Weights of a small mixture-of-experts language model, trained from scratch on English Wikipedia: 4 picks a token.
Below are experts of layer 3 (counted from 0) of a mixture-of-experts language model. Rows are named router (the router's row for the expert), gate (a neuron's input weights, with its number), up (a neuron's input weights, with its number) and show model dimensions 384-415. Each number is 500 + 40 x the weight over its row's rms, rounded and kept within 0 to 999. Numbers have three digits each.
After each expert's rows: a language model's description of what the expert responds to; "mostly gets" lists some tokens that are sent to it at least half of the time. This comes from a sample of Wikipedia text that the model never trained on.

# expert 0
router:539494478478509474596517523524463556470502489447485568495463580515458529531482508476534554543519
gate0:480449497559482463465471488498462535475479407544483502517478483534509500460442536454497506487555
up0:447446443521531522514499526547447505464440518524516526504492513527488496498453488468541511416425
gate1:457467396494568488544426495477501411506530482562513537559508482481428510525458526501522529442535
up1:457470519497510509575439482441485470459461465512520405460420567522405549504572472549498478564499
gate2:480507445518528526549477493569499501439563583526496598493527496469454519538467435451478534482552
up2:531479516497469521477477473550528543515532569444486523553442508586522494485546569529524434476492
gate3:489504504501532387487528456464524537463507471522498478482506485523431562523488483591515533454559
up3:520449504518426557456456514496440458495566529491502525526499468468563480501508482439504439579492
gate4:516500517485432530518506436419512560475430533614477488473483492512506485506476518478471463503502
up4:493496441523497509493442551510426509409501556459585464540479473542457510471441435491504488524457
gate5:549462467500611473433528561482510483532474435524546505580515522427532541454470509533511489475481
up5:547467464478543466513507496522481514513472373493535481512509495423582550436523524542470497480483
gate6:534490468504376478495448485452526480510425383506506456481444510573536539476483463506442525479473
up6:463583556478398498516572511500537452482430473517477442428587477509515527471451422500480530469418
Description: Vehicle specs, technical nouns
mostly gets: " hp", " kW", " Chevrolet", " GD", " mph", " mm"

# expert 17
router:518559424495547451504502492483532433497441474482453552472485544530497491539471549514546555476500
gate0:558523489492450502466592483449536487523480502516553502454455443507505480448462498463471494462534
up0:481509477423462411476464534549503509468492429428545503474465558452534476466486477550449565459498
gate1:477452397530508432461489463525481459545492516476504588527540466536517457443478496538483484497540
up1:557508483498561568420494525470517520480537497482456500583543469529533456531524475457435527526510
gate2:563469604492446483503486497537526537515538550495549509570602535541500449459520558489484519525501
up2:443530498469505551538555517531572484449505496477487437449484462452514447455511466521491534486548
gate3:416477529520582548486496568513533489532482534594524581534477500513494412603443546537520511520535
up3:464461448488517581454493437484473486517542530464559445536505488488448426505513568484538553472498
gate4:554475514556545509471478523516504519569457540518579516455550411571506474520513476542508561425580
up4:544492481430515430504524543609439457502480548493504510492444496504510454463530503482433409502470
gate5:524435492539482404482548492465514497473424464479457513529465494481522543485455533454549499463547
up5:510551559546541563430469510490494530497520550484519574471430519469530423494485527548458452458489
gate6:526574585501539450510491477499517433478512481555373482506475498507573513482456543498505542555464
up6:479431480496544519475476481482404486507530426474532476515452504466480509420482513509500413450521
Description: Predicate words after copula
mostly gets: " appears", " able", " seems", " appear", " well", " sense"

# expert 26
router:594491506440465502516513420434541557503518520497476551480534464480496563616511503527562481490493
gate0:450488485457509414516516528468496461521450476503458484506506504498548484510461474495579501461470
up0:567457469531553591495435487506567448458535551513499451487561523494494515464485538522448544504491
gate1:494423439470434503461517538424478450475482502507495460554559495491464492480591441472495497485476
up1:496627527479570514512464491511424571536448522430513482418387584458483496490504495569477564522501
gate2:483441523474518539403525522485526515479574480498521516486500530462510479510521554459475498472445
up2:539512503496496526345465523454489487546516513520393461532549500525497597499526551478489467504489
gate3:514452490494453531474464468467496468478496473510561476506507519504526504544510560491451494486523
up3:513472498509417490534485485452491492555492509467596494557460444514509536509530433536457455469434
gate4:481542440501447558479582475533462494564531516490512490434524553452479549583478496521571498493499
up4:505582456472458560485609481528516452501514515479448518449499546477458547601500495491540511469493
gate5:533560455498487560484462507442539571464537492536491540475521422447521496444525512534600501476552
up5:507438568444456471510533482453544421418431499403441557489495472504448463520517421503414452500430
gate6:573511466541474549443511450515449486529494522488464442458518613400448429504457498493585514512519
up6:540532551542487518447540456494404433486488510482542432419489558375432396497510512454549475497509
Description: List and markup punctuation
mostly gets: " •", ");", " †", " www", "2;", ";"

# expert 27
router:452529506526466538474535518458492477500503523468528427464471575499463568450475435469499487458518
gate0:487473500566441495486533523524523544574501438545501470474526455446527523479524510511466509533501
up0:482510508506446466472497483530517594568517486481497485459499521490463476452511436483471465515529
gate1:588465507493539502518498482484467503521513501575504511550466530475548550464527523517429641508490
up1:473470518534504454527524497518421477517472489512490536568457528535478502508527445461422566487488
gate2:485543473471478441479495487552480475499471476518486476465535434421465463533515533499547535425569
up2:514511486520495484517484507528494615517537510470509485548552493624551500466529418495512465552527
gate3:520506449473420567469502517480558473474547428547532510526536485508535533447468538482526567588445
up3:514568524561544582492488462441566462413489419547484500554527498531511501463575454510489475460439
gate4:507556456482541488508480489450522474554529590570483458537479511513522476515455456485474529474448
up4:508441397511545530495471538524584522507478443503480580558484520441568475497555456506473531410466
gate5:474514532466482516468560442465429493514525518559550530559534553470497531548488517453494457549534
up5:476454604464532538492488463464449512527492466528502438559465534473460563553520508445544521490518
gate6:495486474534463481451493474449531466514501519504438478539528499488499618517445541447522458504488
up6:525515524487450487452613553432599426476485462503546455479481463519554514485468489497505537489495
Description: Mid-name word pieces
mostly gets: " Arab", " Corn", "ico", "sham", " Oak", "nik"

# expert 4
router:530605533523554561468561553417516553533592475481527419458422555548464407502452447471503509507471
gate0:471533461415481428508486486407551490487546471511555487506549495593485473489454556494531484513467
up0:452534473450500494516487516500529547525537476522506472490554492570493463499483573515492465529416
gate1:447451432527555506461477489519551470536537480469560506444454535563451497474487422532509505492476
up1:539542477501492502452488532499533512419519521523480471502590519497443505482498482499482481448491
gate2:461493507458568516475496418554556470503513513563411434430528539529528471493463542538450562551513
up2:512564476515518500549493465536491518463559484557455428464504533453479537500448519561476518500502
gate3:552526506505499504459528470515501436471468474488506470490523470543545452502567514507517510448449
up3:553545454510458486510386503561493466440503547407468505419493488532506480502483481467502474527431
gate4:558458539487540493476510506456509434530537531528482445566480475480472546508519476455495451551467
up4:521535481518501517577527568520517508578488517431492547513466552512549533516532500585517565555433
gate5:499551474526512494534488577495559499455474494490490528474457490502499466579454470490489559474527
up5:527472479473538545507530570521479467529534547515528510531525608502484490514507436499511544513523
gate6:566490427444482555483456512531514523401524472435484522495486542503518487510491483503510499486462
up6:495443494488473506472545544482532519563466540455456489546463498413487449529544413448415470468458
Description: Foreign name word-pieces
mostly gets: "ophoru", "ium", "obacter", "saur", "ostoma", "ress"

# expert 18
router:525496475540498531431512515499516526494607412518575437483506613432565529453531506487571466545501
gate0:503488364439503513476499471507476529463509445455582522545557514583443412505507443492539468435419
up0:508516592555552478535447521554567467491509533498409440464554558498498623506553471512501540549487
gate1:478513466523497476504534504485435485503484475475438512572493486487441451528467447458489529555487
up1:426478463535557526502574505450512528562478492527488462521551511541469447522434493472537540542466
gate2:476488436521482483495544472543445502486526551481539452477587461531516530484448482417478527453471
up2:498492581557548542558549544451458491528520540519435440520405452528467511458505523465526526499534
gate3:507399493510523494482464514511504494573541544434508472539534526510525473467527470522553502508504
up3:503527507406460504493473545542464536415451479522568537464548504464475452483453519518480463477456
gate4:540435409497526511472469532510489475453493482586514514451548512542454546474511491454510469488448
up4:502520535498432499494506481454506500549515442478544496544475518546505454524424481547465504492488
gate5:460455500531500499479567514539529450437525500519577491520549537535576518438474507408526494470483
up5:507512485520520545524384506538438498484466487499448514507440456490502500552500605549544552463530
gate6:479428532449462500458490458519506452497554476533488525500514519555486522528440527604544495505466
up6:530546508507540495493492499510507475518510412542482469529595452437490519481460485548482425548475
Description: Word-final letters in names
mostly gets: " Adams", "gs", "j", "ts", " Springs", " Edwards"

# expert 47
router:510494432569527598510515501423458534519486505471463555417505492564501509458544555475445532479515
gate0:470444479526499481514533492479515553571487502552477476487511509493445470447478459537459475499527
up0:453504509473500489532439525502458536402452473474467526505457522459503534525511557440484522491513
gate1:470501406423526511377451490503555495476407433508460486486525546524487472478524508543508490538493
up1:543514537532518480550543500519548459412577551502577475435533448539442447466544463489485498416546
gate2:498478463508507488525396463449539454527512472511559499453537503527500542501456534472530501431476
up2:500535523498474491437506569575541527463481459520429501506612436519509410549474517522475511478460
gate3:522492475516495524541442525504562538480516540514506478493496478481511523504552404550540514402486
up3:523528525490478444402512492496540465481514449475460492503518424499577500550555501463578455499509
gate4:547511506450448438450453465475482451556457458533538538479540349510477454516476516482498481495463
up4:441435471572485466481467431546529465386528550436482519439501545454531475480519414526453491481514
gate5:415497500548559534463456463468496451425545467464497485532474548481434472478508495482443552495509
up5:550508525428442500433541497470544503540483496487571496490485491495551490498458508448475459545478
gate6:516462512487476506483499495500640501452537557566488456479481465564478542493514454435488565465431
up6:449522519520526534429484559530505555510509516480498441495444476540463424477398539485472449532473
Description: Determiners and quantifiers
mostly gets: " all", " some", " both", " this", " later", " any"

# expert 14
router:553512524412494538501429462550476485443466528495480431515502467583505471538534527560491423490484
gate0:471533525492478494494560561579481517424450492488475486537466416551464472551527476531473420512543
up0:503519477567495477368501500508493537478486469516469529512538504497538503573566535571476544577481
gate1:479444438522524485468520528530482496517442421548530471531538492584441476431471458473504458476460
up1:505487518529482442505441534514504531489490496515426500517532490460511456430489499462531552520490
gate2:493466472566531517455517466462468502468543557510562499438539537603530433451553559480523460521544
up2:507491543492518440556561501569468480487468509458445512499389411535531481511452472514573446417453
gate3:437435457493507517454534516490542529427467457565567469560546506547441507493485517518525572500501
up3:535520517513536447445476522431436549518494576448506534421470515535496555512539525475506469545495
gate4:486576544534466557482459506514541502499556548566448490482532514515435554431541539513534507537541
up4:507445475449412463547535460501455457486429449429480531583503454475505492575482433502466501491463
gate5:473534484470537599523503544464537471556458469543585500551558473481484452536487376486491464528453
up5:521503503519526469483518522554437485530505579483445484431480425481523469452470535515500479507529
gate6:478479464532512499581507556571482465502513568489486541494515493535495536496394541521620461495480
up6:490481511507442520453509433466525565485471467513562456547508471480563473523541471524453508503440
Description: Infobox field colons
mostly gets: ":", "):", " including", ");", " titled", " -"

# expert 30
router:495497534509538493491462438443486552535570528452489433504520473488540519467552522530545443545516
gate0:541563602513485505524525501511507478551590509568413483519516429531502505527488486448561500497505
up0:467491497561461481495525569491463538464450510481503470471468540494570548398496488537468496485493
gate1:506525550515529488519593497496549486479544513472546500459518465503552434475417580582497537502505
up1:489511487464528475489580445532518477464546574481579563522502491490561479409528562500500534514504
gate2:437405540559502512501501514478407518508503440538517529486582517477532486517498557524487516512486
up2:481466542499527489468544499464439502466492434523571524464560463565548525446514518524489564460511
gate3:450510482471528528435545594424562448464482452530516499514519477490512509556495535514448526519497
up3:509494492498484507448431583438533427474569544602510520472519529535496546516492521471429462534488
gate4:456419527546540469511536535513465598476480529534544515525456495477521462531474543514475452496507
up4:490509520469447510436491538561517467457505510452463558465541574473530433439534525460418512478500
gate5:520508523546471519483534493475485485564534492470462605494405469479531521509481551504466450482503
up5:456511505520413483427517449489492463492489488471471550483448468470538546535538482531508518550503
gate6:475480496558502505569431539503495569568493494491520562472574485527495496565434513480525518544486
up6:433484559543488510586431529544509557534504464449452440506533512507482472576440449448547536560498
Description: Commas and possessive s
mostly gets: "\",", "),", ",", "whose", "His", "'"

# expert 25
router:528499453520462542574548517409489516493496570451518521481454487599428466497525532499469567539504
gate0:484511466531520472527502517462538458547453549513512545441503563486488365431535501522507453503419
up0:593525510406505506516502461563464469489472489486510454529481483547467555454434489525489507560553
gate1:527494463518502509475548520433592497476568501491460562539528520508476543505530528446498517507468
up1:513426542432482513503549489542496509461500473539596461486517480474562515509514500530449528551534
gate2:525521574547434475460527549505512526483502432556530532574446539528457477541494501519443513482479
up2:482459491518544429554432533470516425465542531454435507544579472433581531510479507478549450556573
gate3:520610444507429554511515449493531520455541434543481566511470490538456522541546458454498450500483
up3:499483499534530494517518562439501506526483577532535466464496540556503480491557461550526493555519
gate4:515502506497510571476538466440578433515549554533512476487507448489460532568574498456536519538478
up4:522468476553502506412515559526448433522550448537553502511542495443486523517461491479544406533493
gate5:515453512455433554491469467451459487515604551585516511472566483507432532465496562446511498418494
up5:513518549560605447480493538540548493538371493507429504509502473505497465478560547524478522555512
gate6:532486453495470535455476462492522511477438498575500441546444482489455555441448516527500476467562
up6:527500463476503497501526531479486542513517478519498540456495540453435479558445544492529442490538
Description: Ordinals and by prefix
mostly gets: " by", " first", " another", " other", " new", " second"

# expert 8
router:561488469559426588444498526469542549476546451494491423475531586511465467559513474428513470579429
gate0:476565527455441521496551553480521482534523445566544460455519531515486517460442513505503451529494
up0:502579554474443508440507502450532542519544511523505436545450573499515518499495515507483515543517
gate1:546507506516479430515544505583525526461527524564469464506563473485512518510451487513611486508523
up1:487526520480496485528467482460499515527488414543498471520557519466490537514482569454477494513464
gate2:458539524432507460485502452484469499567542436553528521515402539485498422481499467451466521488528
up2:560534533618511488588493445515480469549584467542498502569498466500536460509557464486506480560450
gate3:435521481486527522452446444544519449564489483577521583517477439467451530441527478468482459503507
up3:588529472499498446580540558449458536440495485415480471514526536440464377586534494528469498471555
gate4:564445473520480488528473507503495494484470464523512464525516530458453516469484467428490457459463
up4:443551536495512457532481510443471487488494501535484495503544493434522485516549439514499526441520
gate5:502455527526528532561526490523496483446440408544463513534537478481462463445491542442558502488514
up5:573505542518557586528518466491518543555481562526453533505547443455554535531438565491561432514543
gate6:516482562495498468531476505532512453479535541591496518525528518492429508493522608517473549549496
up6:500511492511507508563407449464451510513522489551486557451489500517488579517509431511563510529524
Description: Foreign name word-pieces
mostly gets: "poel", "lah", "ophoru", "das", "yev", "inen"

# expert 2
router:486499549461484443492455482524513559500447550474447481454488532554461509491532506448516481571520
gate0:498479479443499515474484469527484468569532533539528460480501463536556548524494451515476568466453
up0:516515481492532583506429495473529496547577541453505493467435500524502500467462521515494542546451
gate1:396496438462459524474475550562585468506547485569472532497534457502569527538452511482542458525538
up1:510510453511551458520487484459514528483479499484573490446505478535504463513535504434420460523527
gate2:526531448478496519419498500520526397492549423504467426492501494483492527557506592522536514570493
up2:559460526533584506506491461433456451484521504503470460537467477485488522545482575560494513570468
gate3:543518451506503495551492535404536538510467484539416588550499501482455430477526532473604462514472
up3:526500500432588522554522527552467458585512521511453542447518471520525468592485474436551539503521
gate4:445542503551436562532457502468515439487485529496557552495434532490487544495464480513492472520478
up4:496533558541530547525526496506513488560536502496520529546487521577507485490534509553398445553483
gate5:488490556487462442470448508510547493547554468544573541525457526486505490521508549444557559529518
up5:466518527557521486507477532557503501524471445446492462530404527539486483526466509469511456462522
gate6:505459484463477443539493531473519442472503545501461485494473491514521519478474476483487397492480
up6:481515491429585424525543460512432476514477581510493516539506557492517492495450499422559485533487
Description: Table cell separators
mostly gets: " 0;", " etc", " 5;", " 3;", " 2;", " 17;"

# expert 29
router:485551511524525523458587527488541552462553454442415512447549635434488557451511453501494476551478
gate0:520474447476486503444514572565541501492538512463491508478423476517485526465485552504498498486508
up0:545454529543518488578522495536434433483478470500482435547564524561465526494413489548482504458542
gate1:453456432458524484515438461445552472547481569499558487522604544533480489407530477557486485523549
up1:514485534531469483502561551528471512543459486418459443557420510511504531501535512500494413506451
gate2:499491464567538470446536422487545496554480480516524577506520482427507406479500557407555600534540
up2:474484521452518461552480476514506442522466530476533462488523563521527581471492486540484423489465
gate3:514464459495445416471489483529575512546570524556509484542608521533453556475486472516593510498428
up3:483429529527548514442480502552515505534537490462497527520504531459522566568504479584519517614416
gate4:518517538507517491516491525510497516464470410538478484447534417533465485464425505469480478515551
up4:554413410455541468498488455540442479552546547530487501485510530497429509495513571435541488489560
gate5:398505446495468502503580513500561518489491488475519458505530530514501494522450466454494568497464
up5:481546525438500450483524448494545502534517432521457471510550550481439529487548467412473513558460
gate6:490430481514536516488533515502591548489561498499473450557536522445501508507506510556465538491528
up6:525490507536500493479512482452554509465485511497516480505474514442528512506498512547527503499489
Description: Foreign name endings
mostly gets: "ophoru", " well", "saur", " Brun", "bah", " Pet"

# expert 38
router:472484501552466537493504529427511559511505476507559491518507552534484523431455495560458438513537
gate0:528497516515510546510465500431512505458466487509495512538553485542548518498443540530551532476487
up0:490491514524487483557494508525497515537520542544569550447501447428523515546537457437454495511488
gate1:484494532520520522574444478540494463551541471548609512435578474420490461459484464449536512510500
up1:465570512495522462546606507446548450487516504475428493522511525575544452476450488496459489462488
gate2:508470479463502446480499532462516465525510475455568489480575511570546498522522514581530612435502
up2:473472412500463472441469564508432448479505532492517502487602431563543543543554527590527572563496
gate3:483458510402501506538435497522411505524492453495485481509515522550507524475591502508521500498458
up3:480491544480522499442554511525425541503460521459461486565569461489533522509483559509543470490564
gate4:502449515467445548482380458501486514498558446618513514548487517466496476506480549509488527498527
up4:553474537479497553549531507482548465481575473542504457461518467553520503462464506420503486532505
gate5:503571492552487466546497520460522544520513497474569451451410492447441461505498506535495504431523
up5:476454466470451449487536507524427531436502393419462516450493534495523532524473520473502513494514
gate6:540506462504506524474448457584501488517435462457508487552495486483564436536566509527460444511510
up6:433576548537490508434502446429461467524538487525435524527499480497496616434479450516490533524490
Description: Surname ending pieces
mostly gets: "ian", "ón", " Bernard", "ard", " Campbell", "berg"

# expert 24
router:386463504490537484455458489488491490485469506514471572441495536462482526395539457426439473427525
gate0:505525467464509569480533485482518507570506432518536472467475424515502403505462416513571441520537
up0:476459411470456553492464407504509554505479467535580544532496501454493487476638481526533464455531
gate1:593488501568511503546557511470488465476539459452568522459502482480471494451500487493523455475444
up1:516581516504477466533486537577519514546502558563511451468453513593517467437507535433490517483505
gate2:461497487486473520447519496499502468478536460491449506489440500555464513498499491547480518547531
up2:515554560466415514566445473500489518509450546509504539511551420474507527460531510525509518456542
gate3:484498528511500466536521545492451519512573485516496564492546523473480551528522518508452454480472
up3:464491510486484403573472532504451498503470510484494429578468578512494485438460391512489456469496
gate4:491545469542493601522567563462438571536485529532532540501407407513502483492469527528532461522477
up4:457564462511470539476414556539534443477446510547559541519412485487494489497443430512492511418512
gate5:505444475496418433501494531435530439428505504452490493487546476454431559508503528469495512532525
up5:531471463490464494444449541451527454506499525564539485490482444524526461503615555529505494516475
gate6:452542585505486513482478549442528448451489553523518543494560519526481482451513526452462516454541
up6:494530570465445465511448525492508516465492403513525515470584541446509459397567516540476566505501
Description: Compound noun pieces
mostly gets: " toilet", " Chang", " truck", "board", " motor", " missile"

# expert 13
router:513485528478472519530449477499435468573551493524528438498533502523540508537475475502552465491545
gate0:481527511445516507427466539497534451496543405477512522474471468480466542538528509502398530512522
up0:566437479509484475555548480503525585545408586489486495516540599498554490510469533530600509520521
gate1:537512521433506547495550564546491442532556494533539488546513534522515524505539447538393493454530
up1:466534487475506557452515470463430493529519548515517456505508582478494474516544501503431500472507
gate2:526537509502474437557504517557557534487514497524470472456587456538512513536430560492524504467470
up2:551491539500503466491538483591530596468563508470413516501490402484532507478467528543506487489498
gate3:433491538460553537516502491510525546421507427555571482445460513473511471535487515499553493521465
up3:560557446500468489430550490488523487554431538528491550452490543525475524453517524580466458538503
gate4:518477522487469423585504536463512478389554443479495486504477461460556487497512517494508516530477
up4:399527523602539536511513500517467470514487535516520525539425531483451437486457478436446477533467
gate5:575430455475449516516512522511502505453476504521399527480463469514484493496485525499536516439474
up5:532469439523458485545522501507503504447526501496506476513465548422512430519519531528488519456514
gate6:540433502566499576512424604548544521438488458454411440500468491528527481444474500503550507477482
up6:438549522501485453508490463498478453523560503435603539468530492459513516482518482456490438553497
Description: List and table markup
mostly gets: "|", "    ", "5.", "      ", " *", "6."

# expert 12
router:492562577539524433506494469552410461580534454485578515499422418504514453516461493525440440519468
gate0:478468528543454469484493455511568540447528511482472457465522523483449510468477501488530465519497
up0:472508485555481482474527472481481530508476545467540487491521510427462484516555476514498503540463
gate1:457498444483501525535463496438537603524571485522527517475535525537512502520518436504545488479576
up1:480501483493498433489488510479524482434580391517516476516459507470530498518526495511526544476505
gate2:460490558491454488522497490499432493516551455521473526495454590496536568531561471484527484521510
up2:500530575518428535474500527562428498499532445454525468478466483496507575532522495527490467504503
gate3:480476513507429439507431441499550482566550454532503484474479533483483464430582501500474498524483
up3:552525473573424489500466474515504482506460437519541480584447579414567468453506469533480497558539
gate4:533480536476519505484557463473470455477420498514575478465540523483543444515478523466461486469409
up4:618494489553553471486452500577517473498510416451490497483479488476447506546517510436521483564491
gate5:426484478501498524482435437509467512498561459553554412493494506440524493474520517518516513517496
up5:589541464555527406590517443458533476484477511533528501495535512522407517474445502472479554407561
gate6:489539462531474569448564397493444480504544498428522487539524468483462438575535449471447464492514
up6:499520512558478549458506382521474461533472495470562462557546472525448424583489483519421458516500
Description: Line breaks, sentence ends
mostly gets: "\".", ".\"", "|---|---|---|", ").", " 2017.", "      "

# expert 33
router:515489566504512405505494426546489482555497506472576451522463420545558495506444516406467488489525
gate0:555467559492543434508488571461515505469534483517610502537600489482419482528528521476493555517433
up0:452426488529503474522486472530487551499455475350470540515436546484458502540473557519522477501497
gate1:489480553512514464540518522471544452490488543525460519530503543511444489477522487597566513542491
up1:489521457437494485548565501452541535516452482501448472534467422499563534482554470469501510464468
gate2:472455513517502496475540505446541465480546554523488525529476517543471512511504486519466517465548
up2:437511444491480490506532411475460579540467395515486539537451512535581452481409437494467537510551
gate3:539516522541382508496467537560511450514589550570542501503495499524525529459455500458542566543444
up3:465520550536411531538474531506471428509525593558484481481503451441520509450477528498506526467511
gate4:483477474526479457509453455521517420506553444498553505521537461503480511458476507528445476506481
up4:546554522456489548482520554484521534516461510468452488495504512434557475487498454504514522512480
gate5:398470467463428485593556531529575440484540505507501578524484519478525493485528452514490474529526
up5:529539483489556418505521515443539540546538556540527463507490410515460440442456640547470532472513
gate6:397449502529460534465465558495500518536395505499491449470509508528454479466478523511526478466501
up6:460507496469532506459478486533535524578613560491559460466463470521533540563499509439506515472514
Description: Line breaks before headings
mostly gets: " due", "Scientific", "----", "History", " Votes", "Career"

# expert 9
router:459521456478444518485489534464477567636526509484465560444417508517504455555525530518527480517471
gate0:552557536474542471510556450496459518577507526518470497533471518578480467534514630473481462493504
up0:465508517562498553498517557484521537488524465509455488475514493476550549545499448517439527485552
gate1:431464429554469492436500418463510425574526455531435593508437485501455486539556569506546453486490
up1:538531598481497570498525538501523495452514473507513453540502492499512519450544493506467510483465
gate2:455479445491473583509453528436496528524496505513545532479522547482515477436518533502442533506477
up2:471475471421534449508501452527446490534445490496459460529581424528508491608485533492563479513516
gate3:555479515488561444534513519536529534528561487465363386473471549490507482499577453533469512513587
up3:497471440613522463497519529497496487461481506492468422530453524540522492497404513467456516547497
gate4:502435492488483447443503470467480505495473531582571518477496514517473454497589486458459511495487
up4:556525399523424521433469456453496498539430492561545479537483490513489462561490519526542527463528
gate5:522498422544456557479432425509486453470463470501491507553467561478442496461492491492492576533522
up5:438499544477475496508517567483513499528625519479482490499606482501552497522496499505450479461533
gate6:501528509463511499442478540431570414527517495555422474486498495533520566528528498478509474524524
up6:551485472528529540511501533473539401488571456473532495520496521483486505483547477439536482452521
Description: Hedges, comparatives, word pieces
mostly gets: " However", " however", " more", " if", " least", " does"

# expert 58
router:469506465533531478479448518442505469439448503492564430497538519451472516475465482528487598457503
gate0:508503533518503535515532565552527484449548560484518462566529400523472523556485475484553502471436
up0:490480472449515461514482468432530451533553489519445500456499512523473467516563536518455525506446
gate1:483470531478478414548479378560443475445427528422507598469586426454507465493562455496511441502488
up1:519565483461476560485506519472502454472483547547506522515470481541519568420464523484512440481425
gate2:498455545488524517532495561519530501525548499451463522507477492466533510518527538551462496549458
up2:535534473483522460456509492503370517507481471447433586518474435549566473495446523458521513382506
gate3:491485460514527511487483503504593432493448449486445502559465511507519447570451516470469491555540
up3:448549549470593423537564447535536556533514500497539460408474492458489543506494424486529488535510
gate4:435469525468499527531487478413485505486480487491563474477479533491407541502500478530508477492524
up4:515493509544494478503479510552527497531540516525499512523534385522574372557455494478565540528456
gate5:449522466527442466456490576494576480497484497530581369440519478497504511543522468548500494473492
up5:424498398557486508463501509496529494547486535509540468468530528477553557530495480475537475467456
gate6:469438554517505511534531433429533562537431524487515456457434502502469496483489530510556519514501
up6:509577535516494451502500490552440518492488507518424513522499523508596508521513537518534479450511
Description: Biographical past verbs
mostly gets: " born", " played", " published", " worked", " founded", " signed"

# expert 45
router:433535548521503502465461578435522438473520491516482507487498579491524553474458533584562511443452
gate0:555475492518436529510448484608550488502488478478514501551535533525479506504520508484540468496486
up0:467546536496542467516516481494446472512485595486509494513541459500523533442445517466438537467574
gate1:534458521441504495505476486491474572506515559505540531573488483472550521547473510603497499477542
up1:486554484501457466559498546448498541506499466497455523446478554502412487501530503521511475445451
gate2:496422494555516440495502539519602426517530448575499510565507461443478442547520433559514482467621
up2:508510536523512403468501506492550519552472597583473485552484478411505544523451453564468461463530
gate3:431494466508439437509494563491514455510463476533460557521459581451601518513497517496523670434495
up3:533490534512524492546458567520547547467443460561452554420492559463508534499465546451547641522550
gate4:541549453470566534480488513531545523436531492535475490492490466485566435429497415519447454501463
up4:491460541483526481582530510482474475619486496451555490457587444487503500483404560522447556511541
gate5:440468536445552482498459456524507492543537405538545502487450456487454476503523469459469456443523
up5:532482501576476527425453585454524598477532468420531480530573552468454476565493541444525461508465
gate6:400439490464436439510510436485574454431503485472466550485517492467500544443462570453410438471467
up6:540504517533507493530475499525562511472516465502530545491525505536484487514484507515522461497510
Description: Latin-root word stems
mostly gets: "member", "stream", "construct", " favour", "fect", " addition"